Weights of a small mixture-of-experts language model, trained from scratch on English Wikipedia: vocabulary 4096, 230M tokens.
Below are experts of layer 5 (counted from 0) of a mixture-of-experts language model. Rows are named router (the router's row for the expert), gate (a neuron's input weights, with its number), up (a neuron's input weights, with its number) and show model dimensions 0-63. Each number is 128 + 32 x the weight over its row's rms, rounded and kept within 0 to 255. Numbers have three digits each.
Before each expert's rows: a language model's description of what the expert responds to; "gets" lists some tokens that make up at least twice as much of what it gets as of all text. This comes from a sample of Wikipedia text that the model never trained on. Tokens count by the router's weight.

# expert 44
It responds to: Opening parentheses, quotes, braces and blank table cells, mainly before ages, years, measurements or notes, such as (aged 91), (new seat), (12 m).
gets: " (", " ", " \"", "\n", "_{", "("
router:132146112125096178111154084136108116058102129175186131104107073114162123135082121127129133141112110135114176153186186104133032139097062151124155117152125096115125157123074105124132148122107137
gate13:154133119184125191126129114121099164092115133163168111101117111138154099156171098106108147132103175150126153141101115186080168121111147127157126137090124000165132137097123135120170098135165127
up13:129081133111104094142111134129198105151122161062166176126134110155154164139152109185146125103141126144136147123132096110156156109141064128173076123038138175105088092115181116193149190189082108
gate14:098079084096145105140152181079090142182160098105206113133135072113066156136146137133175109131127172076121133101182168122075069120105140166179197207156135064110135117110138170115134131105108120
up14:150079078115130187127123123078137155113144224064061115169129075145159103100099103088136109126110183143096082087148109110152158129109119117174098121161182113114107096157092074156108097148099121
gate15:148157170082082203148160139127100108091096149127062118162073151166102074172090106094117130157157122160120083098111155117157107128120114168135123127150178187136124125122133130188145120146100156
up15:122146077144115100133064171082095158143104121113064114122103102129129163107075155173079133101146104076125126129109082120166093103134144154155128124114183114090154132111087170098126119116146116
gate16:107122152098096093109141187090156173150156113147174099106127114112163151075137151109119113136113128122098163151064144109142060190154139148123134062122156109180086119102096188144086137129112115
up16:144154113147100170209109104122074070144140136080154092167173154073117102153150086098139161096186113126100119144108131124158107135180138089138137130151133141093115133174134225100195113166137125
gate17:142151116184105071190134108082069135058133179122121075138128086132109094164119107114136183070120132090179157112119154072106138084085069112127173139089149113147144153143060127118140184148199120
up17:187117093137167044119163138120118098130133125132126113124126104093114153160125101129158139106122100161119163111103127149132095150084133064151156100099126057105106151142166118126138154129125177
gate18:179122112171167121101094139072143138092105135151122188075135092126091174089142129164130117148121190145128137138158198141028131146105137105138174133141187176163091154137126031133145151200144139
up18:180144083161106096087201111086089170144132177084179110090136147189125130180130115132125104162057114099138187079105116153102140191128131162125119087141108123195165078142125126106117159128110095
gate19:077116143114100208105056102161091096135119161130101103103148124073137169140104051164119140132093141209122134108153117152191150111132093127140125137168121106146132114057100101099094021103125078
up19:113146151068138174106090102092154086092199117126147105176087132148126075199114101180129142153095106124165113197142083121106108101142130113141115105202091176150185195089104148119117145095131153
gate20:105104146178106149108147101157135161086139174144155117111134115084151128102107079171071172114149128142126135224145151112094110127144131098124166142120120100109084072154166067121128099080158089
up20:114192104113143149098109126091136138075161150128083108139144141201140117161127190146102054105104134147091115153104101086071086126161087124162118132126161139094121140141201142130171128101154092
gate21:088118166126096122105094138152108132122093144105130153141140057137130144139125170126134152107103011160081153103114141125168145105104144123169117112169103072114135118117141096103135164137084171
up21:152099145112156066145166147096129168099140123117153108177160138133140137160156078117132155130086083126158111181152116157101118116137091099094084120120142078164104184109104112179126083136086131
gate22:110198177127182148087103111112088136164146130104143135180140105104122093156135070133137139150131059118145092125102139079132087156149059098131060153162132102161088186101152141148110125117144114
up22:096134098105090114134108112069122101136196151082201087107087157102154088105130148119180160128037099122121137121115097125158177111115116184124125146123111140062140163137119147113137111153113123
gate23:108134123097130153194178150160082196105156112085080147102148122107147112152112168140143136162125093096150105130113144135129044105133120131157104172163166102153118085101148128103102162126096120
up23:091161134073096107081113139105078099125101114189147097150076173147145154103168064102122008072134116168161158127100101135136075153133120090184152103138128164117106097081139107069085118088120150
gate24:151092083140111093110163158113127158171113104096159138089044120104186136190110110109080093144087076103135161151097107090099101161111146158137226088159122104193121133119123142118156116155134184
up24:095077157096073095100137173126081151124126154173157114134105113108073080140061115130066119117024111154066107137117113114137118088168144131145090092047106136168083165063084126143105183093132186
gate25:106158153111146196093156157130066112108144084152135120107094114238067121099171125155143117150143147103109174127099119110121134116075111095164132125149138103117185075157079143167121179071166096
up25:200108101150137168148129187060096142124140086160088130087142109110140116151089192150150163175096108131151162172116131075137112111148091108113088084145159137133106068156173164170122106173169154
gate26:125165179157106137092111164128159084126131167113128141086142040140182174096088176140166139137090100120169135113113132192094144130095113143121172152156130138164103166147112103132119103090111091
up26:175131162141086135098099143162132134096146121123078131124133211170126069169180166106086096118117092132082160109133165161077109176146117160096160180102118177117187111136158164123128148128125159
gate27:112187163162077138111138145139120087077095179169131140140184113108076086102095163106149115107133132177179142114095135135127142133164109203135111071190121076160121139118159124153134117121107179
up27:062087078128150122119172211049168124122105119161149091124136109130165129097112119157087085170154178099100169065101126147121106113133126052117127128095126153088144101141152142105158141130147127
gate28:125117084115111131147200104134193127137134180158134093084143063094117194126157136126144060115119193148131162146146195092094117184161092166162132142128120098112067109116115123143119082152054154
up28:169139098101103089122132096086109142090132143099058109117032106132150127128190126047160202135141110106184167176094139122139123111177094104150115118101189080148156145129126104133161098141124156
gate29:155154107084056170067183120121089182142147117169126143127152145113210148135110106123153077055102146126164087155154094140093080141123082157072115178088071122115060125135094114152132132108167146
up29:134147148137071134140105097082139061122090170157192122123137091110202152136120110057131117127142161119146092048120120149134130119097125125097123100155174126109128144125124106120118063158145142
gate30:097121118161141159151143104069083129116125131052196168155124131086153088174115101141116103133121113128151169161146053154103091165129079107187089090126124127113147141151122157120130078140159104
up30:143112135175121107126124138155038139104140075096154152130120128067112102211171122109142133094149211097074130138137087168129161190110088154135079125127179086132123155106144049073125118127118079
gate31:103139127141082068085175169191111106130099133115160120119160164125158091114198074124141133131117121162148133127156093159107080108078127147116099135107129085106152172109149115142115183101069106
up31:205142160148152129163104101093131125110139118146141087128138117169158117085152095130125105189176104140086065141097120147186196117080096119121157089142151171141127115169114113172130150134110088
gate32:131096153169080157088104137118168094111164149163164105110159081149187051115107172088126104144118126130129168134120123087140138148112126163078209100124152087092168148147178168126119108110148143
up32:117083090123093141166089115166105109140108086161166164131106106129146117163093151064064127116108110116108103100089107093107083171119132162161188161086126139105101117120108153147153125048151193
gate33:159082162157160123154188087127087152095153205131157093147124089131166116127155147063078110057177157123140148143136116140138071181139134121096173084144128103072126125122129147058071157146121135
up33:104162116171163134099129140123187181183110172110118132178116118152126150111152132100212099126105155187198140135146094133141118127131142114089153098106082071090130120159128127189193141137136135
gate34:100137133151167183230097074153096087129109154079041150036149132141159132129099077142140154119099091115102109101141134057093140151106116192129107107133149147085100104113118166099115139113168099
up34:140068167158119077117149085100124105145106180088129146116092088138108132126112127169122148092206065152108092116129132184114111119163139131091175115136191168086105140115144127125102181080137159
gate35:134130116103131120154193130124119146075078085137140112114074102089142134142164159199077078162130128100073115136101130128142116102169118137159112039119108118137153153118122115076100146149172102
up35:135164122168156163130120153149186093182115130102103098137124080187127169146114103191130124104079114132145093134072174105096107120139112115117124118219131118095133144185176152205113191069107092
gate36:121102136134077175125170131165098093085180144112109149106123117156126144083159126125128120141010114090059167089142131092183135113154117108136165029140105103125138120138181121129105132118134125
up36:025165158074130111042121131136133133123094104123164147121146120175105122162092140203150095095153113115164165182116056092121142150132184116140134081151161128132123132089162104118130104099076120
gate37:095113150143106171143152191131123098146160109133139161140165193138150168144154145107126152130095086116081077113124137036147120130095165167125150119116255097156141159115161150071119125087117128
up37:067111150171177164123115138035121114076176061172113206097101144122134187166108120146107112113109104127104101151095168132147151131160097119166149116080182105165179104168156138133150156103113062
gate38:180124055118150151028136107150183125140113056139154104072112128091162143143104142132115214168183144142148119190137138130162097054087108109142094097121138121169156069067083136086180084147172165
up38:131107141113094155089105151133136094180076076085124105118129120130095120165135114198156171128193127106116112136154152120136131130139083086142123113152145177162188077072071173111178166155162101
gate39:131176118084118180123169131079108125102157112149165181131168153143150051094160090077174085101132148068105052093128165107108141144082168128110098107142133149123104126181138093089102141121162102
up39:074109138127124079101072151131130177141134161088101097141091103113170138079088136116116215143169094141158089180122093102118089149091166172103177144167101113189098119075132166118145106156094114
gate40:136081178152107067143120130119071176110105150151133133140139163096154119125143147174098092112163113113116115156142146165082084155140134143161154164090135120156133146114135213134120124153153172
up40:106119123173156219103034128061105164106067148165081152118097089199094155173122120128180164138180079120083137137192087162141149142139133113065186132151119136133105149135153158120083126125123112
gate41:101062219099139163142172193131142171074133136164158086149123140126168077120092109115163099131108096088114157102165208166164104183088138087175095163112133147121117086099084129124102133097092143
up41:098160103207148155130167167108128129145070108140155072070032169148139121125133171119103068163164139107137126120091080169184111143148119061092088126118108128151111146152107081140136147140132144
gate42:098155185086112194084103126134125079147106109116148153168198108133154115158110094120066115187122129104131154122077137103053104130119093114136138176137106133155148138074137148086105141145138106
up42:116165088129168088193192165112169120117115084151133099090104141114116083086159089114157207113180141080131119170156048098152069137121105116101120064075112150123131121124070141139152146085133104
gate43:133087189160071084103146083116158089119154176100143137107092085085137131163145147127133090160142124149135168221134196104140129124101171108141131150196096128188159136095151116121160148113161181
up43:116179129140105114120169149170164145079156104101168218109082180080131102114128142138148112154173075133159109136137090128181151105095170084117166121120095126145126070129080137132117147131162150
gate44:141097046096150098108119102121100121114071184100127118143125169106096125122157167144109142164112174095134166111192106097155117196103138091200150144131151109127126122139129159120149131200138125
up44:137144108066071122194152152146156157069078157122062164103081104121133110120142138128152158137110121114116136159154078099118059209143138193133137089092138172150159118117164126145116132077132129
gate45:088152100132172112129110118150108082109090081121150170083162136076144131191101140087181134115124136163176126172142146117118117072083077142102096165127110135159118151048137145070124148209138098
up45:145121141094130059115174094127117131129167137144119125240097156122123140120130091124166126172155158065132087188116120103085170151164107145149142117083165092092126047117143109120133115095085120

# expert 1
It responds to: The first three digits of four-digit years after in, spaces or table bars, such as 201 in 2013, 198 in 1988, 195 in 1956.
gets: " ", "201", "200", "199", "202", "198"
router:110130148085130160107107118097103092050112139148160211098108107101136104128065134123108109158143119113131149122160168116184126133134132164134171145161143057096124113124088147152165120146127168
gate9:126099126136131096143147097112136120159196136140105093119147129140180168121170145172158105099110149088106090153176056180127186094129102098097139090129091130168119122122103107077105133165121088
up9:138110137114160074114158153112076124109134162132082155204176150099115139144147093078214156160145112191170154170143101151196158101112152140134159169084201061152118102123120149131127151141143105
gate10:137081122157106182098121100108125153107122143131176167129144086101167153162176131184119145143078146160090119134193156160154110112157157181197143169162086122105141102078163177093089116043138122
up10:161101140110101116084125157204077108127149121136112070168157136074171114126198166196096147139233105101106097080082101138095141099127126088072101137105104147137096102168128072162127137158156088
gate11:151131113169147120200150185151141159156193144171128140177125148125099099107116130167106136149114165133098153204139112132109136164043130169142131074134141089093166108152143084076110115169127117
up11:142113160144101126089109150164153105145145130091146114120155100144108110113133135128130102091092152128117126172200117168144142109077164176164173141124118142151184153108136131156126077192108113
gate12:118113076158113176125127117160089127077160160095103117106120093128152135061153125153123179201132178191109162118129128107125141155130111146149143161102175140187141141182105081089176094177137193
up12:114134106127131126064114118142118107118118149103101114141142115107194123097133127113144159125124188103147133133141119136147100034125078095137227135164103131122104153134167087166135116131098107
gate13:102120158134158124104159164135149143146150160083110121130089150087131112108136156134160138230135110151117137149098190168167135126100126114150149104108090121190126131135101084127139105105116131
up13:104105112113093116097111120115153067193140116069152103145139190110151070163118198125079153119167132158149133172144130141141174115107157176084213117170060133116135163122155126153098102092151128
gate14:172165136077136175146140149136124104116116108038151123075061126105112197093117152108181182085130106139133110077150158131132113112122068085079080144128156124063142144115164109142195040112136149
up14:125091164091116133192160118156130095124129099136086156126180148179102172165100119086104103166195170110099190118208121155191135138141111115129156153122154113120155121108187153115168116149193114
gate15:162181174115114080090049156132084072151157102148124099151168116146139150111138108076125145153170107108096143107148165136142118110112130094111092094070129123124156176130104140167123164150123213
up15:168141136163174175155122170105097148113111102135123138163106062129135115099076099137153198100118107163141116101129076140164123128166052147090116117144152115096115087123124133091106192167159084
gate16:093185103130139160114069098144094156142207108105132141090107091110108157155084164094104176156085084076120104115148136093088137104123159154147149142100119079153119123183122104119168123056170131
up16:148164171114148111112072110128082145112135157107174134142162155113128092155142123117202110200132105109167109150073149115092111189126144090091127121178116159153088193084112147094134139063149143
gate17:123138135127096159145145124067130120091186119186105101166106029107141120166097106114161072200118117091196113092188128151145100105115159150105085196099139081050166128128134175108134162108123139
up17:118159117116155080144095111101181114134124157097164165080112112131139093134170098183146113111134108108016166084195170113152149128116143147167171143093099183173117150119086053115130133160141093
gate18:180140159064135083105080113127107106132094147099185067107106112121104098181125171216078171075157085180170145146126162114118126099097155128120131123131107097044163154134156117115110141128065127
up18:054073145117140115129126121175091100158120145163135102060129140124137136159138076112126164119122146138131131071169137141121140202164155191152139131133126095131094065171115104099119151111078079
gate19:137128138040119136105147149147105111118176170113109134120133149136132141143081123107131123095135122153117133125191114071104181151125117093114121110114072086172162096108121176117133155107090074
up19:120162155054095101130103082062125095119072107120153117145193108148109132177166124165168107140149090103126109188172176135105126244173157141131123116131124103198110130106071169139112135097125104
gate20:091130122148127133208135215103154174107122182148137069144104173177142122140111090111133166090187112148098138106114167159122083145123152170102105119136119159073120157132142111059156139115177173
up20:166129162123176131122137103072088164155186158158144152130080137149067112124136091135150062141084116118128144091132179093144165121169170124211129104138109124142121197108137134127094104120128178
gate21:101202131135151146076169128057096093085127082136171140093090141108165090145113098138143126077081100083121140223131130135131082100105126094116156111129081078107101145126074099089120121084083139
up21:157119121170141154174116142088135137127100119188123132151068133176143105113084121151135164160104138154130134066114148139141141155148119165118189116119099136191127123157185127145105108124131108
gate22:098107075061089113144145142084075093121160131151162090137116079144139150104098105166124136130091139165069151099113095138075165159109129133150127172099182103143196158079212152192131109078103135
up22:154171115086099124130109140155101090116133079059152129094120216086107146131065156158155118144135149140124050125121094093116107140080087094116127123166095081106179032087158143158058150108158096
gate23:101094115062132149105142096139083142138131097074105117139136126152154139131070110148129143128067144160148173058126124111120131160115058104106144113122091064152136126045069163166105128109122153
up23:126188116048106112062121103205128180084159124099108091114135123100109157172043080107105107116113097086128094126120146075072111187125107096073167126180077113149152080138094105086167082068086125
gate24:057087112112149136105178119093120112116094080158174156078177138088121085120142171210168182092128129110074143120142143123135154129206097122096176176136096062161082095124158107114134118173134143
up24:172094116100044156150124081158125119174184148131132183110085124176229118153128146159166075157081138122142136142142104131120122113152134115099162171118157091099124093118125142115116168101100135
gate25:127146101198112189112142127099110170122138134164148101127085124123146083116115125147138158115115133109091128091153172119165149120093095171123129131221183115115146158148160154140183123144115128
up25:140203103185162118158141140140125146175053140125126108163124104076130149084141065096187107127133170150095113134136170151111077117099113117152174134163193182157080129087117090160156149134100143
gate26:085123133035145102165106139117188145114125114089146126107114096107113177091126161144136225168116110131166160090147125136160175075170111115113093127144092079132159109103155134094170088131120154
up26:122139106131190163156059161142096099077169160146124159093095102139161132168137145182136162079046143120164131179124168139122099143201122159158100166071123132220113153167095124069146115120108111
gate27:183083203142145144127131096107073145133143105134112105130123135153168120113128128163088168158113112089100207166111135123189138129140130164155160170139139148091151161105164127152132146123109163
up27:114126119080121102133121154152137121137122124113082063136108102154158079193157130123199084110100111144140147142091126108119130128143135173159128117135146157114128189207142139125113145163153080
gate28:156141106097159132104105147166134157058170108110125187103152131140098085093152049107154087118108117131136171148145175080157149110113162169164053138190186107179103076144095074118097061091109118
up28:088121150116130148124106212168112131135185104165157171108135144183087084120140121195081157165163173141074107081146077176149156154160118156105121121113180126133159083099172133118173142159160121
gate29:088108132094136109147150171075071127069144160138118160098144147120103099067130129150110074117152137140135157164144117072159208158122157143119116113098111115185112127114150155144127105146148110
up29:149136179175180169065154153123096186154119179128115196068087097157151134063083131107136114074067138114147148095067169164155108189122165122083148142078128127083137128143134090155162153132125116
gate30:137153133148123143111089113129198178156128127154125125168043206088121075192070087120146080105122098139134148123081153073161132136148142126113131144090099179119101165116078129102185110169069139
up30:174153177120154185089161091114083148114150173097143147058115105150095161096114107093155144088091056134131120127121112142098143118166136134074042103147139079198100060113158076119089105128196078
gate31:142124087146101139126123123090188158163063160091121157172126125101121178100141136162078103145145125132088107157116146122196107100132118111159204076129121146069142073158070153153173088151077175
up31:128135117144101120038132084200121106154145088096100110139150137163143095115133117098108128173120134139118140154119103171147134070151080119091116124166129184176203103140119120144135174071182113
gate32:110064112141136081189102108174138097100119038161174095108108115152160100105149142149096203168048107083173169126162148121130108170015126147150113106101075114140190145133135116089163100140136100
up32:113218147118118116139130112119075097099080152174143119068185093090147174120076092110076110073110121145137090109127120139106103157108112133157097131084092164073116102160148084112160129172184183
gate33:180095068140158147138172144106119107099119142138133138082122091165102190114142103183109097164136145124151109125173101102150091098175151127065108142134162135112069190076068157144143098145118070
up33:149141160140132077135167151150113117074138179146098097114124102043146113077147133132089130154096135113136132171129156104098180172172135127127058154136131125153167108105147121156159141112135084
gate34:141163115130114150075165169130158119164078159112101136033048136113181105131119181127104084184129108139138143134184128094107148047125141137145129118113161098136092105084169152169161121148127141
up34:131096139080100183137151149172130177146134115161089115118065158111112125145111174142173125158113072172129135165200116115099119098089164114081171113129155118081112088145115188149127080204113138
gate35:109150179141119090090150162127075112087143110067144129120119121119128065158132140148132094132096126145132149112152142126140140141145124152123143232111151188095049117154123124150131112123120209
up35:133054153132092135100104161114091158074081171069092167123069106110133141114137105127176154144118101126127156050117118141044136170165079129099103180103116124130088127111143126115124078144118131
gate36:095066112123151162121123121206168075155135121138148085125137145156134133124144088096109096162102076193060077101102131101119128118115148139108161152155117142137165157081087155103145085102112122
up36:163128134164083137140123074127070124164029079146096103183107102079153161130165142142087067153161190175132134139084108123109111153102133148090068168142106158165154073138140101086136161104126134
gate37:148167087153160120116137114168066142141184118143091095088108185109217122128147148124133141122158152142116118114106126184199138114123102107171181096147130140078137176113114206103152153102188091
up37:101146125116163127182129097085121164194133088094127108118129100124183105115090105139120193145119200131176085129134156143212134154120107133138088141134199124083124168161127180145172124176175110
gate38:151144144140106099130117200118103181109125177077159129081041163154140103129097158216176090126103120129128182185111109090116147146049153151078103160156134118110090154089104140178152111156152142
up38:109122179113103112182151124165119172084125165145125109080137167174135111095099141095145181071091139103153120174090083177146144183114098082155150155200179169119080112116065113172125116093132153
gate39:103052111136106109103209168137132137138128139163085115092113039152145158128115107145159155110126125136135092096089105099141106158133098154144142195097156148119103142094071119094189143104156096
up39:125156144166125079106134172140127131098095231127136151130116120161151177114076176110129133135108108134172136130098135083160093132117229135160151147100156153132077120148186075168191118112119161
gate40:186084202108144197132129105162133102150105173160143062133133173135113112076137158193106164150195116077154083100094126138185165140124110167113117119166183122139074092159085085118101118063165197
up40:118085200106124190153135173137179091090041081139154174165103109104086077102092176147094095144096095143102128126122109130189134167162101134106171161149135088135187150130122172111125083137120109
gate41:133135128121108128147119156059114109122092159205162136074084136215123079070101133154160085118137117123149118098113123112166112156120173099131121091121175133154119099122129117158158207102103116
up41:150050145165124148117145117078158129112156165120166159180153031137097077138151119189105089093206094191141090133145127122162197129144131184052119156127079131142139108108100106167112105116075094

# expert 42
It responds to: Bare spaces, en dashes and signs right before digits in scores, records and measurements, such as 672–458, UTC+0, 112–114.
gets: " ", "–", ".", "/", " (", " $"
router:122136138107107150116139091130104085052163139140142211139116101087120127161124134167143096159101078090112139152162152121155077131096052128100109083183155070129126164109077115108173120101099184
gate5:133100172125141117103168128151133139165138170098045117151150173179160040120189130129116071175112143139161154119187145171169101111146116110173129131122084106156075131161186163136194104150123112
up5:142129083121111048142101116081117138120156122162112146129084039150145187123117104138112135126174189115165112114216085099102147120143164120106068144118148133062186162147099068184114194155095110
gate6:123123153115130142122156132138049132085123122028138156146171142122113112147103095124160186138121103102141141173086161107079126125053125122169156150206148172158140118142133094151111164160124153
up6:162137082171144139132139081129155121169120117162015151082137132118120148063170124140074152127170159187127166142148151109133092140184093157116145128038136145037141122121132124118133105155188083
gate7:167131115120124135111145205089081107105191154107113133124148148118122102155216132154180177141158122089147084118118128133080157110119152138143238125113069163169123132151060109103118189134132142
up7:083083125198087127152121107144116125115109157136170169103131173093127144127144111134131159127082090167122178091113179112164133167124139152207115164135155163177118133180184139132103166100101106
gate8:179177216063097151085135108133128090111099092092142159116140129083123137125113168148068170097098121162158152058158129141149098111123126108109104153147105063128104126111147204155119128070152139
up8:144122089142134105178145089063132140160144175114162116109088120142130120122105163134123117139147176103177139146126120112148144209127120101147147147130169126136138170135111159072082167160134154
gate9:110183094091068158129117163077140091079115111159162092126093159127134149148124132120099143121044088135086163125171156126125157148088143105118172096082148136128121199140127148179090108112156147
up9:159143106173129202115158142065102120074129121095154206137118051166117127145134155166164134116072096155143132170145171091113135089131091170116133177148153159112108132154120152166158142125145113
gate10:089097080082152150112151089154170056128156207152120154105149144155111124171140120107160152092095100127074139160174108101101186157127168137089111118165085137106098123185135141145102061130130138
up10:161164117151159123140115109081135160135112091063100080139093099134133154096121132074150110129146069133159140130115129137152051086155104147103070107062148103137150121154110151162128138164119154
gate11:090155113105131137155168147160132091090171138130120138173108108111109107137086144149120132148089139164097125159163169106135148123125102112121139077166194101094154112102136083136087145139149156
up11:110128167102129118114184135125086191092098125144094144170081100110164094074122064083103137161155099157107078118190139163120150171123135087094133195164144155124148089108160078131170174137095131
gate12:148152087124119160145157117109047130086103108122121092099096083125132127119104100105174099200146130098126152108130154139062106167105122134134085164165126133085095116086126072221123149163143118
up12:120102112071106128069158109114107131103106127153097124095181142144119138119180104141095111163135080159089126132112090142133097177101113120187124131164095162118163140095084173167090173112099110
gate13:145133137155123085112111128135133111087112144135098117116159078114084175120081092109155091157144122157193109062101149125096120142109097096124072136195109166144132114187111152116142154129175156
up13:087116132127090084122116109143089177200166116128092112127147124135150157133091101161162139185148098144135175122070169110133110113098091097162081090126154164118125137080135158174189174154139084
gate14:137150109114132136149162096155118108099104065092126092167121173101114078135107113173104173095146079092120128142132159125099098052158113144216107203143118113062124127148191173127153094117127211
up14:123099095132179123120084127075159162113160129165112119057100103117142108061163131074116101140166085146174060128201123118122199113173143138163133130119143118133142127095147086107093135150132152
gate15:099083066156132141159154170217137091155080052203137123208117164116149105152139107141185116071124093158162135161160155124116152101131139126133168102094121138135056163111157141124085095160136130
up15:123110064130116129171217105095093136126103158111146183107128131128140115086083065191145146064106166131142108156078175105166134116180182069204161129136165136123128180136153145155142133114114140
gate16:119123115098156116151104085168111124154128126112139113140084114100092115066100132125109154084108108151117125145170162065152128155108145191152140094104138033093159114085113106125205084101076106
up16:110130163175115150126173099173103211172130146102145145107088142103147142142155122152133157165133116051157064164188072129123118041132089127113100110120020151180124172127119138081117101124129189
gate17:125070124105096121085161135171125065178144149125135127236106141116153123177125142145177172086138139117081113148124093093106105113116147081134104079129103176094124117156161116136098074133113130
up17:186122126104100102116130090124127148191091070156124162147101083128219159172187139158160116134126134197105112109131108118123150105171125132101087117162091117072119168159142169131107121118112088
gate18:114084156164169174200123155185085148121103127133154134118109136117180076161117145155120122060139118096117164112115145119175119113146159151106092133164191160163116157151166070139102113169076074
up18:143196163182111065089140074182144054116165116155150142128112160109110124174118147167155094107124121127113086137119127112103133159042096134101146064113096142145157105154151137096092162121188135
gate19:142126112120137119098152172152126187078107169156071123106106131083100145115169153049140091123066149047168165120105152134160111075062157168108154104090130102122125116214096157128130107112055154
up19:163146131126118105130156122064135143093111073142126116156124122149164156097133110060150188099186164145176153171158123126096124098160107106110088121162150135101114127091111112159098139147163140
gate20:096150108102086152091158185106107107181091102136137032082162150110138131129143113122193114141060128059124136128214153146096118149128156087127085140102128123169121129121130117116178119191129127
up20:135102141090096105150125098138136126129157087127120105178116146091132160119125165164186159112054141119165110132128141176160087146075137142149193169126219107146085158121141123139154112121111169
gate21:130056089155067104156130150085137086109134097167105145119111101138100064134141168131146163132176136116116115154169098106152133071111111086129071190121150153069098106094151159087099156186121090
up21:093149153125089105079119130156110095086142131127174129213087108136114126087117192087101116151150144158210165114106109100128036149177121127127151128129108161138158130115177147129177119167090125
gate22:154117102113140132161135147160108175130099170125134118066120135066100111107187084110175079157090100187160169158103168167147151149169155147099193166129194076113094121133113080147101149186113097
up22:097104148114126157177114071112056101079189133093121101157082189164091180124076097116140148127130133120182098183183116089156136068147095132080105108137139116084105111136159149128079125143093153
gate23:055133193182087149134138146099072106109119145162128114142137139140080166161146184190072123107078089142126121101127083154161102133079099124118109150129113144201152108146166142089138127104138120
up23:152140101078110084110194135159117099126163165078098156140097121134129118081096205144089138115162119130146160162099112119084119166150141151121097104187137159161154065153117143129123098092086206
gate24:142197109172161136085152156128151160159084117143092155086108091128141174083089168072154148151160096129114129075162141146097088100114149116167115109106132103144103155180163060139140096122099169
up24:143151138161122102103172113115173122133088157114172157120127152042084130110158141097140092196167117153126187135098078131084183122116131119077147108126136135144146132126102108101109142137127083
gate25:059087182091100054119100104120139131137096069084114168160106077170151059147114134142175119126142101093117133126104141163192207132077106104109135128101126138116118123119132105124167120123110122
up25:139104120129183157084102146122173091170101084090184114133085117079136160124087148156186130109082171103130130125132167111165105194103128039131162063116121102140145083171163152108127116158062140
gate26:156184089147093130101172098155140127159173158157177241143168121105099181170190096135087116139135103155148146095142092179109103114133171163081134135099120086135161123193123074089113144152136122
up26:076138093105121113122104074103172088081124128126094149097120181181156161149073116108106165077147121109125115105193046108205112063072126093133121136122124124112186154166106136180125140112134162
gate27:130107052133134156096154135111165117084103158095181092106116109141122116115123157200115126102207176123106120135168165157138150153174133043164125139078079143127116139137093108146044185076141095
up27:156148159068119120153094155158124164137118099137104189156120190076152133117113146105119130158076081164158134123085091112142153128133135114165120084145187118076124091123155121110139125098139183
gate28:136125143074090079085104128106146200111153151093106141151124144136092145135110060176115155160179206068141148175146140136182107123090140128119127135151101153100129203100133111133235130112175147
up28:102117131146185109175122150128164122075153149153199123111132142111181187112117124090075142147077116153164101135112125149133162158175110125150097117120140076181107174129064083209096191145082133
gate29:111088115147120208148102105154175068115137185078153111163150116154106090105130136186199105125125164165148126167091196204145145175111136105123111121165140107074147148107161176103082117095165110
up29:100134124137184133111118116130117096143143143142128077112077089128108122153155178198136144136181189099128199133185146138156127093111105092100079105160155156133100200113139083159147069077165071
gate30:134114156170071187158123084159164170136161145122123140151136132117112108153114087098153081117100211131119152132132103122132139126185132125145136151184040140113158103095086171115156107093129175
up30:116119183111142161092094077143135118182101150130129164153106102099114165131093087136095133041102149176117161189146145175083111183119171146122109134116114126146119164107115122123132121089102200
gate31:206081165116089098135182110163158075070142136073160134127132065111143128147162143137186120151136105196156121146112146115125118173080123119097101094126110141068171101136183101144077152072127170
up31:106097139132094119125140124108121220149134126104178117131049109196096114180117187192124138128127108155079061126143067123144118115108091160120168147140068097153116157167126110128088111140088152
gate32:115061148134063153134151185172089088152088072111136177147124161098105092157141110147107145128175115094066088214158102176162119094222084153132088137122143196116075176099084102112133125089109164
up32:165152120083115123129073151098165106186120124176157147150148212139175208148135110126117101196041167108134145117095123137122101159100083064137123126135181168098151176165084180129091086065126156
gate33:187120103080105119145126120106189104106113145061163176121203196100120148115168116155137137107136135133159142114127127092109092106161104162128127106155082102191155094125094088146108141142160130
up33:141140120110090110129089168104112103130180111115153125081168157083173156069171079159216106132115159121171083162147128143152084114135113096173123128118103138128090064117129128071122162161119135
gate34:142125164155144090126140124171126077099100136132145104105029147127132072150138117104069132126114109125101115127095112221133150114099134046102124125168128127104168127178094091133145085062128073
up34:164080080071136161125148171159137124128114089129092184136086187128149088118171153106114155133161169173159141170114143154106095117177159133114133131152113222144090136142163129149108143135126143
gate35:127109149112070140135142173123108097091147140089161169123111055142149158123128113141187118162128138132110078160176130075177112079095117116152152113165148169155104158078126198137137120061103127
up35:125151157115112074199099145171142105155153123142117116084114147129118159127093066144112111149105089142110088138105104116103123117218171083167146183180151160064136180140135144191131149160093141
gate36:105131165108154206109130119136184097141099096097092114120138191133052076075174143164150090106110196171061130157127170107141138143117136121120130132093117110156136129086107201112117194133116106
up36:132100167068130184099138070126165094122150142132088146134150065146140121155077148175093106138107161206088079097176130097151090166148116147102128088151110194126137167146094148106121124159091113
gate37:092149082104092098099141172086141202126125150118132115181131136206168146095161115201129149114118130160146118168192132135077116062121137117086111110075093170071168090125111096150101127105168096
up37:135104140147102130174047106156127100158105151183122123115146141149145114107157121125062141145184116157073188100118086094200118132126144107074148133123125139160132117127184122137108092142072095